{
  "n_layer": 10,
  "d_model": 192,
  "n_experts": 160,
  "experts_per_token": 3,
  "d_expert": 144,
  "d_shared_expert": 0,
  "activation": "squared_relu",
  "moe_layers": [0, 1, 2, 3, 4, 5, 6, 7, 8, 9],
  "router_score": "sigmoid",
  "normalize_top_k": true,
  "routed_scale": 1.73,
  "balance_loss": 0.00209,
  "balance_bias": true,
  "router_noise": 0.3,
  "init_std_router": 0.00845,
  "lr_router": 0.00285,
  "n_head": 2,
  "n_kv_head": 2,
  "head_dim": 64,
  "vocab_size": 8192,
  "norm": "layernorm",
  "norm_place": "pre",
  "norm_eps": 1e-06,
  "positions": "rope",
  "rope_base": 10000.0,
  "rope_fraction": 0.5,
  "qk_norm": false,
  "attn_scale": 0.125,
  "tie_embeddings": false,
  "parallel_block": false,
  "init": "uniform",
  "init_std_qkv": 0.0298,
  "init_std_o": 0.00816,
  "init_std_up": 0.0298,
  "init_std_down": 0.00333,
  "optimizer": "muon_variant",
  "lr": 0.00785,
  "lr_mult_down": 0.7,
  "beta1": 0.9,
  "lr_head": 0.00971,
  "grad_clip": 1.0,
  "warmup_steps": 200,
  "schedule": "wsd",
  "decay_fraction": 0.427,
  "decay_shape": "linear",
  "final_lr_fraction": 0.05,
  "batch_tokens": 131072,
  "seq_len": 1024,
  "doc_mask": true,
  "train_tokens": 625000000,
  "steps": 4769,
  "dataset": "wikipedia_en"
}
Below are experts of layer 5 (counted from 0) of a mixture-of-experts language model. Rows are named up (a neuron's input weights, with its number) and show model dimensions 0-191. Each number is 128 + 32 x the weight over its row's rms, rounded and kept within 0 to 255. Numbers have three digits each.
Before each expert's rows: "mostly gets" lists some tokens that are sent to it at least half of the time. This comes from a sample of Wikipedia text that the model never trained on.

# expert 12
mostly gets: " him", " them", " appeared", " lived", " worked", " died"
up1:118139192076092153142125097126114162102197182083054171127138137127166101138128173211113144137077200087112139158125134094145163105145155132099128095135151126133130130130177083109085170112125093112073156107124163111087140127144071144070122133164121138162123065101143112123117106133134161092128165078175074076151087105144148132093125090159173155164109086131094138136175111133207154148102117098119088218115088114075128135131130145084193103132136167116174141145124175124159114177131202126102148180140057093156093088111126121098169093149138116115137078147162152094136142113094108126

# expert 105
mostly gets: "ted", "ized", " used", "ped", "ised", "ated"
up1:162153100154162151120101115139129176138146087120100120128094115127060134132165139179165155113121102122135098138115191101104143120113198125133122120102168094119071168112141131088151161127137159090162205106090081145153104096157065106080131131163156134103125109170137157092176093108094129167156104105074206168000142124124146109069146135157150173154098095196101165162127206152084132105145191101120109109099140083132084149135147126178140117163125125203119083126079113172112161152095126137126076152094069079146138092114172119129129143097133128099106151123127139137173130154090152132

# expert 120
mostly gets: "   ", "List", "----", " Died", "="
up0:141117062098082111112121142120170163137135155102142128182100143148126116131207135149094114133105203152198106120134135118173126105149092095088124104117097144160143161198100104102163143137137122090171101158084211142121168149148130116191107151109112094125103141084156164151074136105139111119141110162152126170164117087128122148143190168129127123141103189167146095112144040101097105120176141114143135191117151147155138141128086166151131153107140057134151134159175142087111075081148150139149140123144107084111136151068111155096146125035082041148117091099073160144197128096090097144

# expert 34
mostly gets: " Yes", " Nominated", " Croat", " ^{"
up0:130103161158208116104098139196082116131164183158131161134133171103188120140142055147158128164151145120113060136166087102130101163123108172106085168167082144054102153116111168064160131154108158083129112111123086118126089128088141121161122160174105133085147094158092191118143097073157122127099123112101147219139151133159098098083115168106110133086142135165130134184144138131132164141141037100111119154159072117096129162160100160121139159150129119134169132113106142131112170158161115143114062166127124148117139172134164117122126077149153092100020098098152172105112127106064106118

# expert 21
mostly gets: "%;", "   ", " -;", ".;", "}{", " ISBN"
up0:116193122122113103155091177149126157148082117129130139103100153129168106082091113049151135118142115141078116151127101102082191186134153135153122156067122113126092114090106092128125153111135118160050098199099206163197155161112144101158082166123157128085148091116120147134131171132100095082091105085128141125153120117098134163065153136113159113163093149183072117208062131172141142136200043150139097163134097159199138183185079114133126145073140152155164105068152090135160142105175115123111121125142124174115127143104171106078114160131160129122116096117126134113150138143125096111

# expert 13
mostly gets: " of", " Of", " among", " regarding"
up0:148104191115185123104146147161103095100114125092111138168100081083085161096066106118067132167162149112102073112131109138128157145121090136085142101138088133219220112144095125162120079133089106165154116112131110146104137129140126170176156070131133171159160120164168137094077112073149093142088094175063102103152125079139149167139120094141104091126139102185074133097168118142177117132193171121104150110085171116180132127095121098080148073161130099150136113169094118185153172162102145070194095119115143111141120190083148190117137114121107092159123153149107117098120146176141156121